config.toml
num_hidden_layers = 13
hidden_size = 128
n_experts = 80
experts_per_token = 4
d_expert = 32
d_shared_expert = 0
hidden_act = "drelu"
moe_layers = [0, 1, 2, 3, 4, 5, 6, 7, 8, 9, 10, 11, 12]
router_score = "softmax"
normalize_top_k = true
routed_scale = 2.5
balance_loss = 0.00296
balance_bias = false
router_z_loss = 0.0001
init_std_router = 0.0178
lr_router = 0.000815
num_attention_heads = 4
num_key_value_heads = 4
head_dim = 32
vocab_size = 8192
norm = "rmsnorm"
norm_place = "pre"
norm_eps = 1e-06
positions = "rope"
rope_theta = 100000.0
rope_fraction = 1.0
qk_norm = false
attn_scale = 0.177
tie_word_embeddings = false
parallel_block = false
extras = ["capped logits"]
init = "normal"
init_std_qkv = 0.116
init_std_o = 0.0
init_std_up = 0.116
init_std_down = 0.0
optimizer = "adamw"
learning_rate = 0.00234
beta1 = 0.95
beta2 = 0.95
weight_decay = 0.05
lr_head = 0.0122
max_grad_norm = 1.0
warmup_steps = 275
schedule = "wsd"
decay_fraction = 0.922
decay_shape = "linear"
final_lr_fraction = 0.0
batch_tokens = [65536, 131072, 196608]
max_seq_len = 256
doc_mask = false
train_tokens = 758100000
max_steps = 6400
dataset = "wikipedia_en"
Below are experts of layer 3 (counted from 0) of a mixture-of-experts language model. Rows are named down (a neuron's output weights, with its number) and show model dimensions 0-127. Each number is 50 + 12 x the weight over its row's rms, rounded and kept within 0 to 99.
Before each expert's rows: "comes before" lists some tokens at least twice as common just after its tokens as in all text. This comes from a sample of Wikipedia text that the model never trained on. Tokens count by the router's weight.

# expert 57
comes before: " ", " —", " \"", " +", " −", " L"
down1:66 50 36 39 67 41 58 42 50 36 44 32 51 60 53 32 38 51 38 50 38 38 61 74 63 41 50 38 45 63 72 50 51 59 51 69 49 45 45 62 55 44 46 42 34 56 48 40 55 27 63 43 42 63 66 42 54 42 63 52 59 44 38 60 48 64 52 43 49 62 75 40 48 46 50 64 42 80 53 37 51 59 25 51 44 36 46 51 61 33 63 64 50 52 29 40 42 58 54 82 54 57 67 68 39 31 30 63 45 22 67 39 33 47 38 47 27 51 51 47 32 40 55 52 41 63 52 66
down2:48 54 80 56 45 47 37 25 46 69 51 27 49 59 47 26 44 67 32 39 61 66 40 67 64 31 44 54 50 29 55 71 40 62 46 51 57 39 48 67 47 50 55 37 61 62 71 54 47 64 37 45 70 45 45 52 61 34 54 48 51 63 55 47 56 52 73 47 47 56 59 45 45 34 45 31 43 63 39 31 39 48 50 49 56 45 31 64 70 58 65 56 58 52 54 61 26 40 45 41 24 48 66 45 37 67 55 48 50 34 43 33 28 47 43 56 48 51 38 53 47 60 80 36 46 35 36 44

# expert 40
comes before: ",", "–", " |", "\n", ")", ")\n"
down0:53 58 55 65 48 23 53 26 58 39 60 60 61 37 50 66 52 50 47 76 59 52 54 60 39 53 69 45 47 59 59 51 50 70 56 48 49 39 62 40 56 39 29 35 63 53 43 65 65 60 84 74 50 58 58 71 57 34 70 41 49 52 64 45 59 76 43 48 52 58 57 61 74 60 55 68 45 44 59 36 44 43 35 64 56 47 49 61 61 57 58 47 54 49 56 48 44 45 31 50 55 61 41 40 35 66 48 72 81 60 61 55 60 57 64 69 51 68 47 42 76 45 41 49 39 43 48 64
down1:56 51 43 14 48 32 49 59 30 57 58 71 52 46 68 51 54 38 46 18 25 53 45 50 33 53 61 32 48 44 54 65 59 47 43 41 26 61 43 48 23 66 48 42 51 22 43 38 35 50 42 50 63 28 40 56 57 64 69 54 52 50 61 55 44 43 64 64 62 51 41 78 73 68 57 44 37 61 50 35 42 44 42 56 37 62 46 59 50 36 49 72 55 54 44 47 64 38 32 51 46 48 48 51 45 43 61 76 46 54 22 48 47 51 65 64 49 47 47 52 57 53 60 45 51 41 36 55

# expert 74
comes before: " of", "ing", " to", " in", "s", "ed"
down0:70 56 59 50 54 54 62 30 53 33 58 62 45 42 66 72 53 42 55 77 45 55 48 30 59 41 58 51 49 30 65 54 37 28 62 48 47 49 49 58 36 56 47 21 55 78 54 53 46 74 75 47 58 48 37 52 61 49 47 44 53 47 44 58 23 29 55 54 43 55 62 37 18 50 47 55 29 55 44 33 53 50 35 55 72 51 57 54 55 69 38 58 65 37 65 35 51 37 36 52 50 48 51 50 45 40 52 66 59 42 49 48 58 30 56 39 52 53 36 75 56 32 56 26 44 52 59 38
down1:35 45 65 62 68 36 56 60 40 60 43 40 50 30 59 58 66 66 46 49 54 49 59 50 38 50 52 61 50 59 49 57 49 41 47 54 53 44 49 28 28 63 39 42 54 76 63 42 66 74 62 44 64 40 60 39 76 49 62 58 35 41 20 50 28 45 58 18 75 41 43 41 32 44 80 59 63 29 50 63 41 47 54 46 63 51 33 56 43 51 47 49 64 38 53 59 45 47 60 31 36 35 53 47 76 49 62 55 49 50 49 55 64 45 32 41 38 38 38 45 44 53 36 48 50 53 36 33

# expert 66
comes before: "-", "|", "==", "The", "===", "In"
down0:34 41 28 54 59 47 61 47 63 55 42 38 39 45 41 36 63 59 43 37 56 53 28 38 35 54 45 28 64 70 68 48 39 68 48 48 44 36 38 62 53 60 53 41 50 76 23 48 41 42 41 56 50 47 56 53 52 50 38 44 47 53 37 61 46 38 58 40 35 57 55 49 40 46 42 50 24 52 65 51 42 32 64 67 57 71 65 46 50 35 66 53 66 85 33 43 40 49 43 52 60 71 56 38 54 58 52 64 35 57 58 45 75 71 50 51 51 60 44 49 83 34 57 57 57 36 62 65
down1:27 39 48 54 38 49 61 32 58 40 72 47 51 64 58 65 33 53 59 22 52 48 58 41 51 45 75 56 69 46 69 49 41 39 54 52 50 57 60 55 58 53 50 44 62 63 55 72 65 47 45 59 67 64 34 68 61 59 58 38 62 62 42 64 51 65 42 37 33 60 54 53 55 41 64 45 47 70 44 56 45 63 52 38 51 41 63 43 43 46 49 48 49 19 50 30 86 53 65 36 27 46 62 43 51 59 51 60 51 33 46 46 62 38 62 62 48 53 36 41 51 28 29 29 59 29 55 53

# expert 0
comes before: " ", " Total", " Born", " \"", " List", " Country"
down0:37 63 59 55 49 49 60 53 64 58 59 53 34 32 57 41 50 40 39 55 64 43 18 54 52 40 58 28 51 53 55 59 42 54 59 33 53 57 42 42 54 57 45 54 50 56 63 46 73 52 37 48 44 49 63 50 48 27 66 44 48 44 57 51 36 38 41 45 43 50 40 42 58 44 47 49 71 55 72 43 43 52 33 48 58 67 55 61 35 58 61 68 48 84 56 40 34 52 61 52 70 50 66 70 77 36 68 32 49 32 39 40 42 51 81 14 50 40 54 56 49 44 73 62 65 57 51 60
down1:35 70 62 74 59 57 62 41 61 58 62 22 36 69 47 50 52 62 54 55 54 48 44 49 53 34 53 33 22 40 65 38 37 48 38 67 56 30 55 35 28 60 53 17 52 30 36 62 35 35 63 58 38 31 46 29 33 63 61 57 62 61 48 47 49 57 64 36 51 37 55 79 45 37 51 37 43 51 53 62 37 61 56 48 50 58 66 58 59 42 55 36 43 44 50 62 44 54 48 65 46 58 46 53 40 28 49 55 61 51 64 49 38 45 41 62 49 72 48 48 38 37 62 35 51 66 38 41

# expert 33
comes before: " ", " the", " a", ":", " \"", " S"
down0:44 41 30 44 33 43 56 58 56 69 43 35 54 58 53 62 44 36 47 41 32 40 55 45 31 41 53 50 85 59 35 59 53 53 55 43 19 54 53 48 44 45 71 69 71 52 36 38 61 43 61 65 42 44 34 60 34 50 38 55 56 39 52 46 35 55 47 66 53 43 58 36 55 43 69 37 46 39 60 36 20 68 67 54 54 50 53 43 63 52 57 49 60 79 50 46 56 63 39 48 48 38 56 28 46 55 43 67 41 37 45 40 67 54 60 65 63 53 77 56 62 45 57 51 50 72 32 70
down1:54 65 55 50 66 51 57 49 35 54 59 50 55 56 61 50 61 50 29 45 49 58 63 55 31 54 42 44 42 50 54 61 33 74 48 55 59 43 41 23 42 46 54 47 59 51 56 45 65 61 46 82 26 28 65 54 67 55 43 47 30 53 47 47 73 52 60 35 48 65 37 68 55 63 76 25 47 73 48 59 52 68 60 29 57 44 41 60 67 38 43 33 49 43 63 41 64 59 43 28 43 43 55 36 59 39 39 50 61 49 48 35 49 50 60 56 29 51 35 57 29 36 45 44 36 37 54 26

# expert 49
comes before: ",", " of", " and", ".", " in", ".\n\n"
down1:66 75 70 41 41 56 62 39 46 41 35 51 39 38 42 47 63 34 58 43 75 38 55 32 45 46 43 43 57 32 64 57 37 69 67 69 63 43 42 52 57 68 60 52 50 66 42 58 40 57 50 52 59 50 67 63 66 59 53 54 68 57 50 66 69 66 36 45 58 72 59 68 39 50 32 43 49 61 40 52 63 46 42 68 66 55 62 63 53 77 59 51 62 27 40 61 61 55 39 37 40 38 35 58 58 56 40 54 28 42 35 62 39 32 62 34 71 39 48 42 43 41 54 62 41 47 62 50
down2:51 65 38 47 52 70 46 50 47 56 58 58 39 20 42 37 40 74 41 55 53 42 39 50 64 30 63 52 52 61 73 38 48 54 48 53 67 45 41 48 46 28 35 49 56 49 32 58 51 51 52 54 70 68 34 44 59 68 34 61 68 61 33 50 47 60 68 48 51 49 50 54 42 39 34 51 32 56 50 53 34 59 57 36 34 54 48 80 70 55 40 54 40 39 36 40 50 72 52 60 33 62 53 49 68 65 68 73 41 69 36 45 56 44 57 56 67 39 71 49 49 41 61 55 50 17 57 45

# expert 12
comes before: " of", "ing", " in", "ed", ":", " on"
down0:58 75 68 53 40 64 72 50 27 43 47 46 40 34 55 49 51 46 50 49 76 38 48 43 58 64 50 59 63 47 72 49 41 60 44 47 46 41 42 68 40 40 38 52 47 63 74 51 65 52 45 48 60 34 68 29 59 71 39 40 55 54 41 54 48 67 50 45 47 68 57 44 58 56 52 70 66 48 52 38 38 56 67 58 59 28 58 47 53 59 77 44 57 53 49 54 66 64 61 36 56 60 48 33 57 91 46 51 55 53 50 25 47 70 42 27 67 53 54 36 43 42 72 41 59 46 53 56
down1:56 69 45 54 70 50 48 55 40 66 49 29 35 48 51 42 47 56 56 47 57 80 35 68 50 68 49 51 52 59 44 38 51 54 69 40 63 68 44 61 70 43 59 25 54 42 43 49 64 43 39 50 43 64 43 42 35 58 46 58 52 22 48 45 70 49 72 36 52 60 57 46 45 43 28 52 51 70 59 62 52 56 26 62 37 26 45 63 56 47 59 51 64 28 38 59 48 44 39 49 61 64 44 60 46 36 49 72 55 50 63 26 41 52 67 45 69 43 47 55 72 34 63 25 41 54 62 43

# expert 34
comes before: " the", " a", " his", " its", " their", " this"
down0:47 33 49 38 48 42 76 35 51 66 46 35 34 36 50 36 57 39 33 38 50 32 73 58 47 55 32 46 62 64 45 40 78 60 48 66 35 49 49 35 58 35 42 43 49 64 48 59 67 63 64 32 38 38 61 69 49 53 38 49 58 40 38 53 41 48 43 62 54 46 40 55 49 47 27 50 52 46 47 44 65 45 37 55 28 63 51 47 51 60 50 61 52 47 69 64 31 28 60 65 54 45 44 44 29 47 45 68 59 66 50 56 50 52 90 63 43 64 47 63 46 60 73 30 68 44 60 55
down1:59 46 49 23 38 65 74 21 30 42 71 50 52 28 60 43 68 42 49 42 47 65 69 53 58 48 64 66 56 24 32 48 54 48 54 51 41 63 55 64 36 46 31 33 46 39 49 58 27 43 61 40 43 64 67 22 39 27 45 64 43 42 46 21 38 39 43 39 40 64 50 61 48 59 51 56 67 63 42 29 62 47 70 46 47 38 56 73 42 64 44 48 37 48 57 64 36 41 44 42 54 55 39 40 51 60 66 53 58 49 44 56 54 45 39 47 61 65 50 61 58 54 52 58 55 50 41 37

# expert 64
comes before: " ", " —", " +", " −", " L", " ."
down0:45 49 24 44 52 55 53 54 80 36 46 57 75 47 56 49 40 37 45 44 50 61 67 33 44 44 68 40 50 64 57 56 32 56 64 37 70 63 50 50 68 43 47 72 37 62 47 57 67 60 59 54 39 58 55 51 59 57 60 81 47 49 59 60 42 54 41 47 45 51 57 36 49 37 62 35 58 58 63 60 52 33 45 30 42 36 40 48 45 34 36 27 64 27 36 39 58 25 36 63 57 78 52 54 51 59 50 60 50 42 65 23 51 23 46 46 29 41 53 48 49 43 51 42 49 59 50 32
down1:39 80 47 44 54 75 34 55 28 57 61 38 52 35 71 51 47 49 44 55 65 35 49 56 54 50 52 57 50 42 60 43 33 20 66 36 78 54 44 76 56 49 63 59 27 64 29 58 55 31 32 48 43 62 42 48 46 27 67 49 46 40 43 37 24 55 30 45 44 43 53 48 46 32 58 39 56 55 38 37 43 36 67 52 42 47 51 44 79 36 53 43 46 57 39 40 47 62 43 26 56 37 55 36 60 34 52 55 55 43 64 44 61 41 53 60 49 45 54 31 63 44 52 48 54 37 46 47

# expert 22
comes before: " ", " —", " +", " −", " —;", " %"
down1:39 49 64 66 45 39 58 59 23 73 63 73 45 38 56 59 47 61 55 74 51 47 41 55 53 32 49 33 49 35 53 74 38 53 27 33 57 70 57 66 61 30 61 54 58 62 47 46 51 37 48 54 49 35 47 54 54 63 79 34 55 47 44 62 31 65 49 26 58 40 53 42 21 36 59 57 48 70 42 40 70 57 57 62 48 31 46 34 61 35 45 47 42 53 59 45 44 50 53 61 51 34 70 55 45 43 40 57 63 67 45 59 50 52 56 46 45 69 51 22 40 46 40 61 50 32 40 52
down2:69 69 48 37 41 54 60 63 30 65 62 62 56 52 74 42 40 68 58 66 36 51 66 19 56 45 37 52 43 48 64 60 42 41 51 63 61 40 45 50 52 53 34 52 46 51 66 42 53 63 54 46 43 46 55 53 46 61 59 68 56 34 34 55 63 68 35 41 51 42 48 50 30 42 36 47 68 59 51 39 35 45 41 45 56 45 72 52 54 61 52 63 73 32 51 49 75 57 75 72 74 38 58 65 51 54 40 35 67 55 41 17 39 63 53 44 58 55 44 58 56 62 42 61 65 67 52 63

# expert 72
comes before: ":", " |", "\n", "|", " of", "==\n"
down0:40 54 42 69 73 43 52 31 46 53 37 48 45 45 55 61 64 40 37 41 48 46 53 45 78 55 65 47 51 50 69 51 50 36 44 33 54 25 50 67 52 47 58 44 54 53 61 48 34 54 44 71 46 36 45 45 44 61 47 52 49 54 41 53 62 58 43 67 48 46 80 59 42 52 69 47 50 40 47 47 33 54 51 45 53 52 26 14 66 29 50 55 56 29 51 46 48 60 32 43 49 58 67 19 35 64 64 61 32 43 25 48 37 45 35 36 40 63 56 51 63 29 42 52 38 56 70 34
down1:61 27 71 52 54 31 53 65 66 55 56 59 49 54 47 75 41 61 59 55 53 49 41 58 59 57 56 41 56 46 18 34 54 66 47 35 38 51 43 53 44 43 62 67 45 40 55 57 59 62 47 36 26 50 44 56 38 54 65 42 46 38 65 62 35 46 69 73 45 58 51 39 34 47 70 33 36 46 45 51 60 35 52 45 45 61 42 75 55 44 58 35 24 42 40 53 80 54 60 36 28 43 68 44 61 44 42 59 39 42 65 47 53 39 42 31 62 35 42 45 49 43 34 45 76 50 32 44

# expert 9
comes before: " to", " in", " by", " of", " that", " for"
down1:33 62 35 59 47 67 51 45 52 58 37 47 45 28 43 70 49 32 49 37 53 63 40 44 55 66 43 34 72 50 51 24 58 43 54 32 49 36 41 41 46 30 64 51 54 57 57 49 50 59 57 29 41 43 57 61 68 43 55 52 65 34 66 43 36 64 68 59 50 38 62 67 52 56 37 65 64 42 65 70 44 49 77 55 40 51 58 52 73 55 65 54 43 19 35 41 43 40 27 39 47 42 47 46 56 53 72 47 37 60 46 32 45 25 53 65 56 31 62 62 44 54 44 61 43 56 62 62
down2:51 57 51 46 51 52 41 61 56 40 58 51 22 56 58 41 41 59 30 34 54 30 56 38 50 50 33 49 42 18 37 50 58 58 16 64 56 51 49 47 53 40 60 38 75 21 37 58 63 75 55 47 58 46 45 50 47 50 72 39 38 30 38 61 73 49 32 58 54 68 49 43 38 60 45 59 57 29 57 70 57 54 51 34 61 56 62 52 53 55 62 60 35 63 41 63 37 41 52 55 59 56 43 51 51 53 35 58 46 48 21 47 34 35 55 59 47 69 47 52 69 38 49 29 53 53 34 55

# expert 63
comes before: " |", " (", "–", ")", ")\n", " –"
down0:61 43 60 53 41 43 39 34 57 35 59 69 56 66 62 22 44 51 60 42 69 55 54 45 65 40 52 56 64 55 46 37 78 71 52 64 32 48 44 61 48 68 55 68 51 34 55 71 51 52 54 33 58 39 47 45 53 49 52 20 53 33 34 46 48 30 50 62 36 70 61 31 52 36 31 57 56 46 73 44 24 49 42 57 29 49 63 56 49 45 59 37 46 51 35 50 37 57 56 32 52 27 70 43 55 59 66 45 67 55 47 62 40 60 65 64 55 58 64 49 57 34 41 66 56 61 50 46
down1:43 54 72 37 45 58 46 43 52 27 57 39 47 48 47 41 41 56 48 49 52 52 53 48 47 44 68 59 53 52 33 50 54 51 51 49 50 60 42 50 52 34 55 65 27 57 50 48 52 44 48 49 62 43 39 43 53 52 59 54 62 43 46 50 35 78 54 49 30 55 19 58 44 49 65 45 40 41 57 35 51 64 64 40 49 39 70 37 30 50 85 54 86 38 65 62 45 67 66 79 40 52 65 61 38 72 65 51 37 54 47 33 59 39 25 44 67 59 63 66 49 62 41 68 33 36 54 50

# expert 37
comes before: " the", " a", " by", " to", " of", " that"
down0:17 47 45 45 34 37 78 31 45 59 56 47 43 58 46 37 40 57 39 57 46 54 30 46 57 53 56 29 66 36 32 43 60 57 41 50 75 59 23 74 61 47 64 49 47 44 48 53 58 53 53 57 44 41 45 52 44 65 50 43 51 55 62 55 35 52 44 44 42 53 68 68 68 49 47 38 67 39 70 55 49 52 35 44 25 31 82 58 33 64 58 42 42 49 62 44 58 57 53 42 60 43 60 32 43 52 58 34 50 56 38 39 39 50 55 58 76 78 61 54 65 73 52 56 44 59 44 57
down1:45 75 63 36 45 55 73 43 40 62 57 55 42 51 59 54 55 47 64 55 63 50 82 51 41 52 61 53 58 42 60 54 43 50 46 49 58 42 48 57 53 54 62 61 65 32 49 55 41 59 45 44 58 33 58 28 59 64 44 49 44 37 47 36 49 29 39 38 39 77 55 36 70 32 66 69 34 30 53 52 47 52 83 59 52 48 41 49 64 51 60 64 53 62 63 43 52 67 31 60 58 36 77 52 51 54 53 58 41 65 39 64 35 60 43 29 31 25 59 30 44 44 34 52 31 52 55 44

# expert 36
comes before: " |", ")", "–", ")\n", "\n", "O"
down0:52 32 52 57 56 51 61 26 47 60 68 50 02 36 58 71 56 43 66 62 63 61 51 65 46 54 59 57 42 33 33 43 51 36 51 39 51 42 48 42 51 44 53 49 44 61 72 40 48 50 41 19 64 51 57 45 71 45 27 32 65 37 52 63 42 50 67 56 61 56 44 37 46 41 50 50 51 53 64 47 48 47 50 46 56 46 61 48 45 46 39 49 50 24 37 42 38 42 94 57 63 44 50 45 57 62 51 40 53 26 47 56 54 67 45 36 53 32 58 63 54 28 32 49 46 44 54 55
down1:47 32 54 53 47 51 53 66 70 60 52 58 72 41 45 58 73 35 62 42 63 54 47 32 37 69 50 61 52 39 48 43 35 49 44 40 60 51 54 65 64 52 39 47 50 38 53 62 39 49 69 65 51 31 47 56 53 81 64 48 63 31 71 61 37 46 33 26 62 65 58 51 76 55 73 72 54 55 44 67 59 60 54 35 41 65 44 54 41 56 58 28 31 31 49 65 57 30 63 37 46 47 33 44 54 38 69 23 57 55 57 62 41 32 37 52 57 39 45 53 55 52 53 45 44 53 43 37

# expert 76
comes before: " to", ",", " of", " that", " in", "ed"
down0:45 50 54 62 38 38 58 45 38 50 56 32 59 35 70 45 34 48 59 75 41 48 57 40 59 31 60 39 47 53 44 59 55 33 65 43 48 54 45 57 38 51 43 53 45 76 45 45 70 55 45 44 54 48 56 24 64 47 56 60 53 26 49 55 19 32 24 59 54 33 54 47 50 44 50 50 54 64 46 30 42 59 53 70 54 48 47 45 35 72 84 40 62 53 40 48 66 60 67 46 66 57 55 58 32 65 55 40 57 45 43 64 39 67 51 62 44 46 48 30 42 52 41 69 49 20 64 30
down1:34 55 50 60 48 51 77 41 28 66 65 54 60 53 49 52 39 36 40 54 46 44 69 56 61 43 70 57 40 48 32 52 37 44 56 26 57 36 56 53 46 62 66 69 60 44 23 49 63 43 21 49 54 47 27 58 64 25 48 27 38 56 28 51 45 34 48 61 35 40 47 47 50 49 56 56 43 61 45 65 56 36 63 47 48 61 45 29 46 37 61 69 60 37 54 56 38 53 52 27 34 56 62 60 43 45 32 62 50 33 55 54 41 51 37 43 57 73 53 37 44 57 20 52 58 52 66 45